Experts of a small language model: 10 layers.
Below are experts of layer 3 (counted from 0) of a mixture-of-experts language model. Rows are named router (the router's row for the expert), gate (a neuron's input weights, with its number), up (a neuron's input weights, with its number) and show model dimensions 0-79. Each number is 500 + 25 x the weight over its row's rms, rounded and kept within 0 to 999. Numbers have three digits each.
Before each expert's rows: a language model's description of what the expert responds to. This comes from a sample of Wikipedia text that the model never trained on.

# expert 9
The and the beginning phrases or titles such as The Hindu, plus word-start pieces like c, sc, bi, le inside words.
router:495437501523474555497497496504510488493486460490543475496449525489515484509516500440482501468484507501487458515535491504506488485526504455511516483536525512523503558482468480501529494512513525494496502503509489492473495514505517566483473512
gate1:510513489509510521521476514505438521509495518522491480513461529459525467489510430516525513501517479512515473505502494505527510486492523463475543518534508514413486483501477520464509513483487474496501487518498486501488466520506495554515440491
up1:511484479519496507512488496544457525538521496518515477478524527529489464506495489506495552507529499489541498501536488490521503471496547477424530535499499550419474520521489522478480533484461498493511515468498467525466506531539485549511465497
gate2:526506528510500510478526458500482507524543492489522495493508437535535540499483476485533512508475528514491468501503491507499516485496486516513447496531491448501516458540502467490475514498519496471536509538487464482488501509477484522508462490
up2:525494504474476498520468530548526498539523479511479531511478484495468492552486504496538513574504483519541544555485503467467483489558489533488507522473512474491486489537521539481501509514516546474514487474523518467530550486537488484501481502
gate3:480479467493463496508507527552451496543505547531528531512542480504529539493501523469453495539536481491454500471475506543520491476547496486508534500514489555526498467490522484483457519525468468484517488425512485496471502485481512504510454498
up3:523503516520551528471529496504492496515548488501458519495519517510459478462541517516552494528500508490555502488522493482493487518511501515503463487484502478495524478505472529490489492473511464513446504529522476508460530517567498468534548478
gate4:508535489465537522515498584488466456531514488510522503498428473500499506529503456535477461482482476455478520555471496477491510500502519518511519529468515491483512487493492449555468499486514467520512500511499493508472496496515482518490523499
up4:541494435496482481496483494557464495495510524503481477497536537487481502543462484498492510472503510522510513468493481550497498509477512464472527448497538481457434506519511515528502502468525482508450530474493501453501510499482509515473527485
gate5:550459505517523499525504505474525484519503503496498489537463490502501504493537539526511494421504504511478502513458515496495450505460532515539513568486509495488530550505527504528515520546479520496482482482486466524484497480476508487506525467
up5:542536529465469463484502514483494513487453497503516503470522508488473416497478532446491534516495511538522491471512503511515501530542517518434562514522503513524501474513501501489503485483531550457475477509486527447538486493479511479490445512
gate6:484465466468493520489504501470471480493507533512529475527479492485500513463504450487490472445512492503498484470505489517512537496499481460481499521494519485480483462494483463485548537505501518491502501470516513479547521516519496445494471494
up6:516503512519550517486485521549503486498510492540498505490482482509508523506505531505526529510490517462522518479489480498529504507479522538513485451538477534560456460483516507520530493502491518493495532555484516509478525488462512479508506534
gate7:475482524472463515526488479469477472480470497482490491535519538522512450508506499502498486542497488533550487473529500468490494502520489500492477507532495466464478505478483501496532503497507473520514506500506514506446506484498510532507520497
up7:493471438531511518507535492506529501490501505518466451462506504483467501479508532528518494496506506508495491512551536499490517510508554514521492466493527522504523458514499469500487526487507522523498508485503514467497502461507521484503541488
gate8:468466509525497485506516422477535532482528497504519533555539501488519504524463484491525506516492479492476457473513513506507487509487478502520513490466468524496486532445490478515523469503481446502479474482536438516475494482523514480492532450
up8:495553526507511525488524524511488517497491466471483444503509491473494456528487534498468501496483506545518516512503502499508505481503536487484503519528498494499511489559506501479487501505516529471493525494486563506504498498500511533513512514
gate9:503557523503479472515466581477504464473488495467479525492461507498496535488494501515529516538495497550462483480485479475486527503472478524515497504529506490502534485570547522508500505520544491467535505455485510489528518478514496468492494536
up9:520521483499504511471496507518463486489480556511516478495498489489515450490511541538515569534471501496532515523471509514517499484434478515457486463463483544498465511504527485521491521468504475540520471511469512497488508480491499492549519504
gate10:502489451544519513513499471505479489508504512483488510483507483509466494527502501508509525470501489510502478479515494516530502502449550441508510486590509495484466490490562510543494472518501514494492526518484400475479476456514485521489577466
up10:510502567487507500496497540510498528526476494537562445508503499505507493521495508471491480522538512501538518477513531492502474497512460520483496543441457505519581549482472470453495512485494512470495460494507547480545514520551523479479450494
gate11:504469514500473503506497496513558490472528476501525474461521486515446479503466534507536501463532511508501526523474478505535449529524476508530467518471490491494491523481493512480484481479534498529489483556500483473456468504468502515507522460
up11:510486580504475488539493487504471511492487517472492483439501484475483471506473507460513491474528512458536473476508478483471526530470483519472506510544466481500543515520484492466506498508522525469532513502490508496491490481552490457558489485
gate12:534489525521499473507506491516471482546509523486441496470549432510490536516474446479537466544512487521532558555511508525526469491506496517493504559484483469531494518531480511482545536514498520491467492521497489475521479469474491439481475500
up12:518483442528471488526507536532467489508508492475505455497494478465451502500502519492500470528500441543488482504523493521513506512490496468494521529507486479512508513496513493475511511509488512488471500474474524467509463441529510501451478524
gate13:506497486502520470508499468478470494528468511508492496507479544482507493473497502495525482517479490471514500452449522522468502529454538511533486424542490461471483462517551476531577527535541514487489527485506472476466497472480507508510514515
up13:492516536499515510498517529481503477513512483486529475501509505525508517526500460517537495502518508535488472492530516488511484490514517505478501531465479522572510502522499518455440495446487520473521461532524534516505497519509513480483468473
gate14:451456501512524548480508497518502474486525496487537515534465477549527486507431451496491488514467499486469473502475524458492515462549459520532517515504480524487513491509504494486527455476514503516530498501496523508523450532501523496508459479
up14:482476487501527522505493461531487491538515508527462486541459499545529456494501470502507479501500476484506491520503511484489484465544475514520505519515469500479505473511512502461498463475488515535527531479505503499541473473523490492536492528
gate15:482466482489490514493508525469500520481459494517489499502493520476466502512493502437479547462514529512531448535534506448518474464484456495478481520484495520512521483498519476489521474510487505454471495464514518487504460432493516478477462539
up15:538512485516545499477476489511484470514462502497517494517517510499488515476507486486492492502464503522470467495467527500528545479520483467541479521545452471488510500526465496535492467491521501486510455451511500490488469496513511520497452527
gate16:531473509501520525507487516518500489461510514513502500517485458475474503539496512515477523489489497517540474532556519502507494502445544481472534512516497528476506502481488484519479504527504506516461494458485561541459514464494523509531496469
up16:472485504508462486491501509494468484550493480483552475494546556494501479455486509517500490496489474533460501472474521446485531507550516487490465469503493496493478484526518539472515514482505483479536504536516491460527500511501494507475485509
gate17:504500503486524469489469484506457498459508482557461521457522452433520503554542479483471520477521525488533430522496488545493459478533485500567499514512511530493528539507524509469472531547481506486493527496491484483489501502496509497479498489
up17:479494526468463464513536513505461502469513490502489473520482499464484497548528494486471522456460504469482469488462453559536485522471497444500525512548489498511542508501492483478466532505495512486527504481515497486481499473513548549498506483
gate18:497531502543466511472523492511518508495485495494513484462468483498525514488496554511499467529516450520502499517484504521464486511481519508548496502573515489512526501504500483479496457430517508541531485483485501468476504524498528489532545492
up18:529508474488518444471487484506491484475528512503490512478508493466493470519513515509507549500507497467476491465511523432508542492489517498509529460436479507490505492505547517496463513515490519516470489467501494458510536466532505540491511505
gate19:493520502494482555529498527481500514497504519484514522480527510515487505515463521517502530482473492519486499505554520530478508490483497447467454545448491507508487529510476505492501504470539456458498504529502479477498461484490512501492474490
up19:517542484510516480481493470558464501493522503459457503520484484451510479473520501525492461515467507488526501491483520469508547500511478528507553456530502531476480479486523477537484506520501502502484486502484477494502522492509518499495562488
gate20:487446516506516505505517509464517530505515515475456493481474486494502511517514490492510437474498492477507535487512494494523504531500556440516536502542513509478498522496489478452518562459533502529471490494498474453488479496521525515547494471
up20:522508496520518489500471501551474511494472499524515506485492464502504513465478502536512530520502499473513537558473552494543467480484481521473509499491483514456493489467527501486470512500446490494503546506488478506519465484504521473459508486
gate21:508488538481556516497489479480505454481481484466480486518484475525467510495510544508476499489543498496492501517500483466474488545443508465501529455481491499536458465520516504456491570450441511507497534495501450511496503488525509463524457505
up21:474536489496506529482458498513540526485490473513517545497534468526497469492502513535479460523449493514517525550489493554473503506502528524527476519513530542464514540479518511496502517483483471500503462464494482527467482483454509524499527506
gate22:474501495527496467519507482542457514525490496513524531483520524505509511489470485489442530521467494535515559495529473494466461442486487481542486507511489566525481518519497468482502518561499493508509489491492519483501481478471506512535480502
up22:514506492537512491503471505494467521552445521476518510485486497476544495495506471462494494540482500489461506544474537539469476487513505517507546498494470517470466488544476472488495522476526512479559485511526490496514529466537522498488519512
gate23:542537491497524540506471508502439489495500487469473552456478495449535544529509489544522453514490490502538473533509505444544527498534543469501537513507491480529443474492522494497521500547535515502523478492493496538483506527503524553549532481
up23:550538489485508508536500501530460482509482509494512530441469522427514542526498470542540501493459488517563463489485486467505521445551529459521511472498496474532452505489510508499537443539522545510519491495492504537474506524483502550531539519
gate24:492466507505522516511459543476477533451504448491470490471517525548493468502517533460494522483473524514465506467490500482481458516442504502475481500518500506494494528504488489495500497487444506495494484533490531528501478475467523488481512502
up24:549533520499486482501479493537510476514494499527458494497510497496519525528554519490527481525522461518477513526496511493485509510520496524532524486581503472509488509491477490469529471507519492512483481498510504501499505482471476467534515509
gate25:527497488488513513507466456459482502528515487504498566464446487489528507537512544511525503477459480454489476497488534514500487531528495509482526530499490476506513530458500472511467491498551476529509506533494534527501517490472517475501526517
up25:511479489536498484495471482490517485502442497514481506493490454450525528558506534509543521513495479553508514507482514532443507494488465524548497539513490466501507462515511518475427506493504493508466459498477491480518506504476505489516505479
gate26:505506455480520514454447483504534483465531523505486493484492485535481493482504516466537429468473497456497455511472497497507495541540518474516483503541479500504496488521493520515525477490461516501510518528499505452506473504508483474520504490
up26:491482522503520495504566528514485522507459468500509485473492473463498515499513505511471510483532508516517491499518489472503516486515479472526489482477516528535462518471457491497466541459506491491483494501476499468524470453531499470518501485
gate27:475481513508510512525516507509502477533520501472525475476488506508490492520472468491506523480491497480515506467471475472497464490490482450547522495476554484491488501512457465482476468489500492519517477490461489503474526499522494506478515533
up27:539474492522522535513499474485476530454511510502474488491497529483529516479473506502490532487494557507475466495534496528500498502476519520488499484493519533500498500466505519499525531484492492499505528474501518470509483455513510541512545471

# expert 0
Opening parentheses before abbreviations, opening quotes and dashes, section == markers, and line starts in infobox or list fields, e.g. (PS), "Godzilla", MF.
router:488477456516471498530445461516490447552469462495511479523442548480517494530467505471488491458526456530530488515505540459513484492511514473507498494486485501463495530460485489532521478535510517488503488514511466462466476491508520522481453490
gate1:470452515498476510501439521491513443502523470469527511492489520517522474505491534510475431500485498499546501457518470479483510521549491524531478538497488491487523517539544481494565434547489519519460511468499518503493509533485526492533503480
up1:473531503492470534496484501517505472493550499494510540506520520488497477488546507505475449512497480471496489445494479488457538535540490556548493524517458454536530506558517479509527450572465489524500491487512498483474517527480475478530509527
gate2:528523528519477535512506519462495539468521512492469467493476490480500526483510509504453490527482506485531469535473523474504504507506536471532485517468449472471499474503510490508530502543505521496482497506520465518482506484503476453487519464
up2:509530485486497483490461484495517491470508513505470529546472496514510468480496578514474514517478479481499494472498501503474500538489488510529490454461522497467493483496480496515529461527511469535458503496474526537484488527567510514489509546
gate3:485506514506499513497487500511521468505498494479527503499490505489500490518501533468490500507462521532496502511462539486528511429511477473502478530499514516493502468529528522531541510546493487490475474527517504513496494478464487519531502491
up3:504486511473501496495504541518513502468487495518497489490519483509488474477531511469482480489449488480511489539473510512480482498539480467478494470515534545504489468538542533497525509506488511480481479522512528512524518473466483498558488499
gate4:510502524504503521484506563486478502532508453480486524503466479529480500497477497499464472513495481499516497458505524472457451487493466493475471516513485484490474490507515515476519504523543505480474457468507485473510506445511514461480507499
up4:449495443515500493551531466510526506499454524519530495492504518459532489473480519480530475488518517510487479515550496468523532509502510474493510489507518497514549516539535496483473515508502527492506502497503512522483517477506507533512480497
gate5:509486482478481531534527488498491515498480514510500478507481469521518499514482489466512521497489476474515490475464461551483463513488466482516470576515510480493532518542490449493459518514504496515521507532493527507473484494512528489499444489
up5:458496489536543504451540496490496521508518535500503505510525478560480545460490496501545515477512490482456539477545500497502501506493518454472554504483482495508511504524490501499491475493504498481498519482500446551514509500514477504475530529
gate6:496475501525483495500483468498492461512498496499496523538469534524491508513500431524492485532468491490487548450457516477495463524508529489498470464518535455522490506516498505468454456509517469516526496495519482493464483522510515546490489481
up6:506541491517519474481526465522485548481562510494496517534516519506520538517488509494454435474481543490523506499516485551524513486464483478515515490519480487526484515474537478561519514476485474476491535541506505479516537483500489445490489475
gate7:481490535481521495503538489483499466494501460461515472434527495452488448481505519475500515462480494529529500502520512458507465494488495555528508524499533498495460513491487471479484464526462491524484496522511572477528480543492505509523517512
up7:491493492496498497500559487494525545533528512469483523483512517500544463513452530512477487522461481506495511485471525471472558477443491484511505470505513501542519467512517438480485499519486470484518436503491498525555475563468513444493485519
gate8:479507519477514493549526545489447473522509478500490475500526498477488464503508500493464440489480480473513498536488476510466488493503523509502503519480532468512492504474503497478505495511555488496509402508496536493460511530496493478484508484
up8:494476529544529512534506538488518483490502480509467531494494529499518470500512476549488467511461498537490426529481537474533536500494501474520497490504541500507466506478531502506484558530452480492496522483495456499497501557479505548499497519
gate9:472424501481505510513484489463464468460511478514482521528508504513529530485492541519516511478486508484508520504505510532524461521530458503479487494550537500506502470516504511505536479523516509513515461513490505524497531432480537496494518509
up9:484515522504492520478515508535487455461479483457460504510494480473519483501478443469510473525481514521490521474517528506458503461508511479442488520471504478472471497454485514496533473460477500505482490482498498520508431496515502450562500498
gate10:486531506523520534497491448508513453494471503480489522510512500454465521475510483564516485523520486520489547530501468504469534436491510486504512542507467486523501494467460516520462507535501534491506521494495494543460458469521486551527483512
up10:489492499483526498496495493480494521539496485513498488490442512565486480486486499485484504477526488514473547530534486498518519504475507504488477517512514548494459475476488500477538524454491466509493467494494499488515513506479527494538551478
gate11:528492504486489478512485574534543477499547530505492479562534463493494512491501524474466453490507498500506443541532509527471484505522492480517553534471523457511496483472479499467519484426501515488461520481509499525513492513467500481495477509
up11:512495473516505504457554497484446482500500500491500474497474503491460527525487505520504531501509529525477533483531497457519525480514506457519437497517480539526461522527542489516507516534500534463550448502494519485513491508531501488476521526
gate12:502520462468495474535494459493476500492461489506492506470495519518521498525449464474429486514530500545496443504520516492528489446493545520524504450449500527489486500467496529509485437534536487537502490521504547510504478507512544466484508478
up12:472487517521485494456477484494497525508523475485503472559475517475494484486520490474511547504447528490468520478499486504516504536469520444495506485535507494516518528450483492497465523462479509461479471524538442481462516509535490547518500487
gate13:481500509493451482497494482505442500456538502532548545514496508535546479498480493504533507497505532523498494455467507494506522527528464511485509467540456521469515473499518500486442531538506538449502502541485474468473511499509490512466461477
up13:500490473484501522469502504492505537509486487460500496487507508500467511506486470455496502518511506536508510508541473507512543498495481435516521527465508532499505511514452513514551512448514472501523496493514472488494544478554512488519490495
gate14:477506509494486485514492521519477451509488529521498500530509542466449468519519478470488517482517491505490535498492513534476459512491447506483461539473469467488518488564475484470567485520507493517477511498504536460522504516526505473458443532
up14:487506513480506504508525503526496504499506496505505535534541467501503474517523550503482491487494511469501481507498499523519521520502506527500465515460488489567537480468543504484465458502516522500481492482503492511486490452526477454493485507
gate15:502527495521516501514486433501536499474482508492519514511506468517494502490491527527507518452428481499467485506502533497478484537455530489469481520500470533480463519534475462565483458458497503514493522505513516472517555510507486537493546492
up15:522532489462501491510538507498511508503493500489497498503516470505512501504445501522528500499517509514480544459501525480510529528517477502505513504519506501529502489488527539470519507500548509476494462502497495530444491512505501483492482513
gate16:499462508495504481496500508517552491522425499496498487451468500512495520483498535505503481565525491513483472552516535483441478490513498484472486514482496511483480498467470497492568513451491549514461495506486532510507523466541496556466460467
up16:485489474521510505495512489522560475489486497478494491504492521509463520522492515488530509486489511503469485517513502480480549491505505478484484513489490508451466512450531481512495495466515541462460497460494487516524508533511484538502444460
gate17:478488501541485551477493502500483495504481498478531486506494529507490491529494518486488518491522506482547494506489459492479463496479495550443494523467489479498504471424477501499495488455501519523501498511501518485533479456427498487497488463
up17:523479517506497468534510527454453477488506477471543496540505474505475466462490535516471472506491467521492541500474517563542496527432454545471495537465497498521508481480502528515498537486510499490539455513506550502491507441547520500455527486
gate18:450513517479460490517539477473477477488495491511505497484498476506508495521526459503473535493521486534524500505533525484492497495526513489482544507488447495500460504492525475499508499494511478473502464505489507492500513480494553493516461480
up18:513493457535522473510538463483499513459531518507470509509553458479461507471532526516539490512499531502483466497557458521503483485436527504515489499535517525488516521488463482505518531493498525508509518533505518510516481484493480492497563512
gate19:511508529525470482516498493501502434521537503472490495493486464512473528527442500501512491457474463544509514503536512508528522501511508513493511504464510508497469484484489534532522493513507497512469510526489518494528500514535510474527492520
up19:461463514495503491502533457440479530515498463520540477494481530501512490493527507452517511532525543481505472524479501519490489482504448515497475489472486509521524500537513525472502486500487487478483520494506522462450457488487498544496484500
gate20:506475493509480481509479491447491506499518503520519454530449530487526487579479485468474531425481492492477487488508519475499488501538472501500475492477506521459512516535476510547494489492464490501526500517503485457485466490496502497499523503
up20:487470512490493466460495465490488449493520517497486504502469511506495535536488468491524552462509472486444473431507489493438485505522496505532501539455490491464514491525509463502475469482478476506521522556478542459517485540478480514529510525
gate21:486511497537513507522509513500470482489503484478533464515489502500521466515493500469491497515515499474521504502558509457507466528499527506463518483517503549505505493489504457525462467516534492514448471477557496500441510490505543514500473438
up21:472488519489498540459506452500540541477551517469485453505476492523473492503499517507515520494486512458481475527492479502523482527498526514502494489518488520443524435483532505536521473504533491491465507539496510522493498479536488480465513428
gate22:516492547471490517476512514499532444533501464506496507545511495498552519514507464555506461473547461502497487552484524465458529493535503507555511491493455468494498478463545508499516495495491494508448511483506456512524501499480514505502452523
up22:519513510472483496492483505505491470488510497539513469503533514508473505515521516501520527503484495497525512530501541535508506517486529514481470455529480523523520511454474550491524512523474515490456504518495473525525462510462484506530505504
gate23:512537494489471503500483508472457481467535508480514521541554533483488477521484526505511497499504489499529517499481506480496501511445466506500539474485501469506518489540506500528458467487494493506476444433505530526479474474491502494520458498
up23:509487518526501487493514448490568476529509462543520495519511519502478492516496486496507505462500516503532467511499508485530440507516517470492515441507496475497460488542479483480573533505489511517512514502477481504545499534534491486547513535
gate24:509506509522515489531503477485451545495477496469500483477518493487496477484510492527473491473485452489521489528469555460465480509476511473479452523490475488458498491471503502527524492472540480485556506467513500484504515517506495494540498476
up24:516546511496482511496504449506492490492481529498501514460497454494489520480481511528455497515473484483490479530550508517413532486534492527495525488498434477509479462476488511504481468466497483483523468503530517491509526532471491498544446508
gate25:462467553487484508513471539504510488472462474486502511480483495482483435522502520534413493561524486472501483504503492483473472482499493472486468519508484494490457532495452531492534481547509513532466469493487494508510525497498499487482520482
up25:489505467500516530522466469488504498562464493493505512532491492492538493546474466445542469459467546538490490541490498490535499450490527511477522494511490478442564492498562509496474546506516489485524501491528462518518496467472511501513517497
gate26:483492491495467513484481508486475512526465519495494496500486524500505489500532473515428533491474513506483487540489527512487468438478455479470428537527472500517512505492544484518469508486506501478540480516504495499477485469485497517459516502
up26:527469471538495495464491470507521510504460521531514542528505492509498470501521510481415562486480497466497542489468516533455468507461439520491452534503507526480475510486498466521456535480486530490537473533491480513497483480462488523473506507
gate27:483524496505492510486519499491511464486524518476487487498486529514474471518528472508458488507489506495491448506478536491488545513480498501544498440503492552506533490469469489512482505461486568524494502519519469449506509471465486505473553541
up27:500512533467509515466502480535486502502526503451463496467493506488465508517515457540541543431522525521518536468507510486511530492520479503512486481522491527481509502547537526482503467484491521492505506463499510477480489482514498528508463491

# expert 2
Country, nationality and team names, often after in, for, United or New, in sports tables and prose, e.g. States, Japan, England, German.
router:503494441508496505524462516502467485535439485489540450491431569469521473521487478503482445506502525503503506502536542485509500463496515497510507491531508531465462497498498526531521496523514534480515478494524513490444498486516520549521448486
gate1:486466498528524472495481538520503481523482519473481469465467519518542492483469477500518480524484497482503544529499507492510533436506557528466525480505489517499487488484484439489504517477505508504531461532486524486531489496524511495537482501
up1:501473527503489495502488521524484524513522496501479475489484472493538537474465535520504477487472523499516516523497509531522514517510518459508527502547515472457515504514507473474522520498519513482522521531482544520513497520512526491522463504
gate2:489519492510484480498488540518532509458477497502521468577480513524525487508524511532498516487508508495493473478529536502503529505463533468436535445465493485535500497525457510501476543463503491474507445456499535465522490487508511515487463473
up2:548497481466493538474506511486495523489547497493511520430556456469456550543475458475533520508505487523491497510531493537455509537470490480492519504504501511508493534525515535534530466512520477525501490494489486528511520513451475494441508498
gate3:454484484506513490538487520455506446525465501473555505481499496476500418486475480493486496537502499529550521547507511509507461484489510508518450498478522480540478499491463490519465496539537559490449472470503518535483512465515507490485501470
up3:483544495514526488529497505475520494517463509506525525503531485494466461515485477486494518533504505513555509543530502482484501505480487535528445500488506473550476514487470505523464519504517512520482502510488517518496519522537506466515491484
gate4:510475485496475491478499487488516531496477447497472492502487532461494511531439490495504497508534516508480491481497513463532516496511518494497482513458494487498492517496554550547504503595487498495476524516526445554504495513516524520494505524
up4:507537501517510536496499478486472469534503534505500514485510486504529505485524472526521495516486495510520503503509507504446484495464524486485490502508540473533518460461472485441463490490495477493520467509490522468478494524508476492509470496
gate5:499516509508487496509541500529512450523500524499485514478450500496531540483474491528545429529492528470483519526485512507505499497499490518545465488498495497555471440486489510458443518552516505503496456503508491545483494496511513510510443511
up5:484474499486475535504492465492535480463492502494508495517513453468471475505530509490468509496526492499488493562504528514524507552488488536520505504514468532477496478503455490490515528434518538495506472531539536472519463505556504542482545512
gate6:466518516500521537478526483504476477512520550483478497536487455490456492487532448461481503510472536494530456487494468522449475488532502491459494491511509485467505523469507445473501496536515490527485519478512511514462497484491508505600448546
up6:548460463480487513483507474520503515494533466494493497478512535471521494493497487516535547489528528476510512492472482500487475512525492511524503463506524481491485542505457496480482493500476509502459536528506502537479449526478522510485476473
gate7:513517505459512519522499528497516479508492503488480471522456502509455576511527508499509445542518513510474469528501447527526496524485476471514498582572487457517477494434498506486469515516531511494501471534491492525504465493452516478454505494
up7:456549532464517495521495505530525511503472497465530458507478468494506516495537491479484498571539535500457456539487482480477475469509523434527526519526491509511492482473468496533508531493517553463519491504506492455497493456543506527524496503
gate8:515509483527495501461491508484523514486505506532469496493492511489520454491529488492492559492481517479477451463507518489516529494529564534502498458487488495558482527518495521569487510486500493487491525518525500467482499541496487465521523502
up8:500494499520467502478488508467483532490473523470504465493500490500489420498492495471464485524488465503563522537493526515506472524525542503488481523522474500484490527491474529495437470497502513509492474499504516548494477490447518499518506518
gate9:470472499520491512520483528535466516506516489512504508486477492533465503534531472545533465520516481517450488523546502496442512485505510497533563524476447537533488480482474531499488541533474521502465501476487499486512535454498525497515462509
up9:497529490511522485501529510517494527490523472536504479480485520533485503498513513483561504507528503479516484506517487504482465539518532518560516501459487497522495455525471486498516521492482495543452500489487521526521519451452497468488510495
gate10:529488460528424515514469517537507486530502488467516518480479485488522544529495521545521497513536524480473481465488535498518549509507498471529512509505472493491480470478479522476526539471529515500456479535513537485500507461547511486523455499
up10:492489539525524474516509484513529510472546511508510474500513489517475497526455512464508515481438486526510477512538475509493489451462503521470472533503516507483495572473514522517524496518505515514501535484485484534456528494495494491458513526
gate11:522479477473497495538502522534468479527521523500493513511432485481509478518488497478458498477484501488514519474510478490503505465513475525491506465458552471496492515485483493490516465521493490514490541470479484535505514542517521492539517482
up11:445520520510521546497496463437517493485497482514468488508578528483482504479537505495525507471531493512499510512514539499541510529503524499516507519534503546507497510558545491515473520442526500494499505539518539467475497466483500514475470503
gate12:493468490514504494518474556485455505494490457489483470524458524544511482482496508508478489476470486557482475500490545516519509477517534489449525480523434528520459478520535539538483482486501476489469475475498485493497472519483496530467521505
up12:488498498497504496512460525507469491525477484506473489521477525487497475483543483489462497513494502522471501506511475531533495434506523468490528513526516527513470494534461483543522462498499468506507502529496496469501474525481485542502533521
gate13:454501520536498443517467479490514465558518498468497431523473531533499497511443519481505476501526457530479520499521501546481493502486491478523446540504487490478512470498544525464525490563484530461479515504488478488511499512498504486461487490
up13:532492506504554499478515511450540490501488487509488481534511592498471469485490508463464550488495464539497554519510517547496458505477490544511436493467475500467518445487519504485533492498467502457512521501490499475519506511469491456464507516
gate14:513500537517500532458502499500505508514464485473526525476521524471517525533508544492512536426483518446505556490520496478496480484514448492508467475449468495529494471487505516506504510493542451520482529472520530477499536457563513521482511502
up14:500508514489502512480507499494469478487550505473520482507511479510520456490503495457493501480523506478513519497511454498515497474466495535533517529455440467503504509470466464527536490490500508487492553550511478540503476530495506469497481483
gate15:479524511519489495518492518496526507479460455526531454495499516479519478508506483556447490550472532496502468500490534476492511494475512454484492482511468513494483470534504484547512509528522486475498478518528508480468476497524516520534518475
up15:530501506503509512496476503462484491501510517470506522567518440508502520550461511471508478487471452520511498482478488481520493507520504497466520484509538457479522520490529515467512471527518506517481502517510458521529543484489502502462485499
gate16:491507507502510516505513549487460502469493487525502469495492505470500492532445499491521479474481471529516508524510474462477512532476491522486488498523507541478465504510519551489465484512512453504501487484509544464482525511530518466538496495
up16:482480505492483486480488502521544512540529494478535507509507513545466511445529473499534552504501501463440467523469539497484560463545521486511477562484503508487487547523504463528484508506473554453488522529493458480528505498544480520540509522
gate17:509530514478516522474481533514498489468486504510537547514503511527557488513520515535535478513486518491514499478516513495508471541440505573513507472528462500550499476474491505523543496517509468539508497508502492574493527525524482521453510501
up17:529533496513498466510499497523491497521495532487505488524518438523468500491491480428493510470486502510542515461509485485504477510504483477497484447519473458528472546505462495517518505486483505520500529483498501482529501540490476498534498529
gate18:500508453507470490507543507482485495507520518508481501489492493464495521515503521523534546508519496479531503496493491517528490493487520488483525498515508504512478462494440501505486512461516463500534452515535483491481503466476481516486490491
up18:507522487507532497462463494480504500505507523480544473519498530450503480503541468508470498513495504524554471556465493494540495502498493464489468546498515513511514512518521515509522525458494491495538501525471519479520515486513481532497500511
gate19:531508493491532486528501492504523484525477520505514489493489536510496480497435498454512501484498490476508497444520504488502527461510484487452496525495447459443505539460505551468486489490493477491527514549503452507501469538499510516495523481
up19:463486509501471491482522501504489508516510482514517504498533514465549487489514500488478482553525528518519439517524511478481561539509540514499531513481558569557520530505507512513511544515513494492466515512485479499516521467537473498493475510
gate20:506539487481472543483500510557463512496482469496464528484477492486499509477548499562497492527460516487455474484508470544486482540500519494500536508488513487508550483548548468505516519512523520468462500498523496487464520504497544523505488517
up20:476507523498502519475486482466567486497512497492531479475540509498491512514502513486506468507551536476516505521529486473498496488491493532515489495495450525515490547472491521464477501477482504524477516525476492511504504465489480496477475473
gate21:534543491490491489486509531492521494524493488480509494533512527510485495518538479484515516515524484538456486505472496519458521563516497464517472477455490475520495483471486488534546525500519484513480433459524503528528515522454506493502487517
up21:532447482495513503523462464498474488499494455511506523476517494520472473520481519512511544479516475446493510496495497463491519499515503505493478481470494475547438517461503499494459521541502491527509532507472512552462491499539495541488504491
gate22:497484496511497518525522497455496513497471532500473454502483484483481485512504535516450526543500510484504473465501527476510492490503529481500574518450512541498500465470551491481480485470512507482522453523532551550465479522493520515504489503
up22:538490501515480541508498474480545496506512516521427550497497445477480527496509519499479544506504502502503490495492517471543488512555568496519533511493530458477493521489477483499469515494514481498490494501492557557475503530494521512517507485
gate23:477495519567513506461494509526508485522477470514547463538477519537466487494495506495468455480507509524514503510496553526500520472480519438506517477500471500489477486491499513477523537455509511448517497476506492487505483508546517493488459490
up23:508512513479499487487500496504464461508518506477463541500515477491578485531529516496558497499499519524519478491542481466503481534499491516490504498473516511479546528485475471527482459524489487517459510536494532520470527487505496488495488484
gate24:528516471519483516496489515529518491517528522512494490497526532486500458483472487505535483437497498443450533473489480505544507523483493492466504540447461489483505488501506524507527521521480469484494533475475455522532525488445491554500534508
up24:475494493501488463517514559492489505500493487501521528527496480492477481484540503539460465455451498501438493504538512456500500499564478494533478489483506470517515555517537464500516486484509499516518480486510512508542506502483487483505532474
gate25:542545501489484504487499560537483478499466475484518453513520454497512469484535507506475516493503480491534500542482496474513523518494529479504485546525486496520486477524532543493511528521540520543474464496488493528515471471488527529477499494
up25:553519496458529471483501529511450497471496496501512504489513476505483520495533458433475524472505508504528523457507485486525457481503443496504514518500471517550519530530511499510531495501480531498506471485503457526483468471496477459444499496
gate26:470486483506537504534499472482508517504487493535532459512474479501443502510560476549519485500490520471520526536484539541484522490489483497479517526487467529472469440492536480445510526516484506492529473496496486508500520475500534477550524461
up26:485504489491495511508488537572514517469465455490529494509555523515474487489534467494500507492499523526528508470545479463487528493519464478514510505499515458536472536471483474496500496474491525486508513508509514473450554539487483541545480504
gate27:509490514506495478497497501535544538480491503491509470594468506531468484518510462491523538502483499522545532511441510543520478486508485478524462530512484507492466490506481481497460474479511522461554495504508488481499498503497525495517510477
up27:527530488501492505530515513519523491474523507487506556484497482478550478497463493504524499481513482478480475466495527468482497499517507550524527449476486475548526473518501506445506501500468495517480494464482513500460506476511521479514517546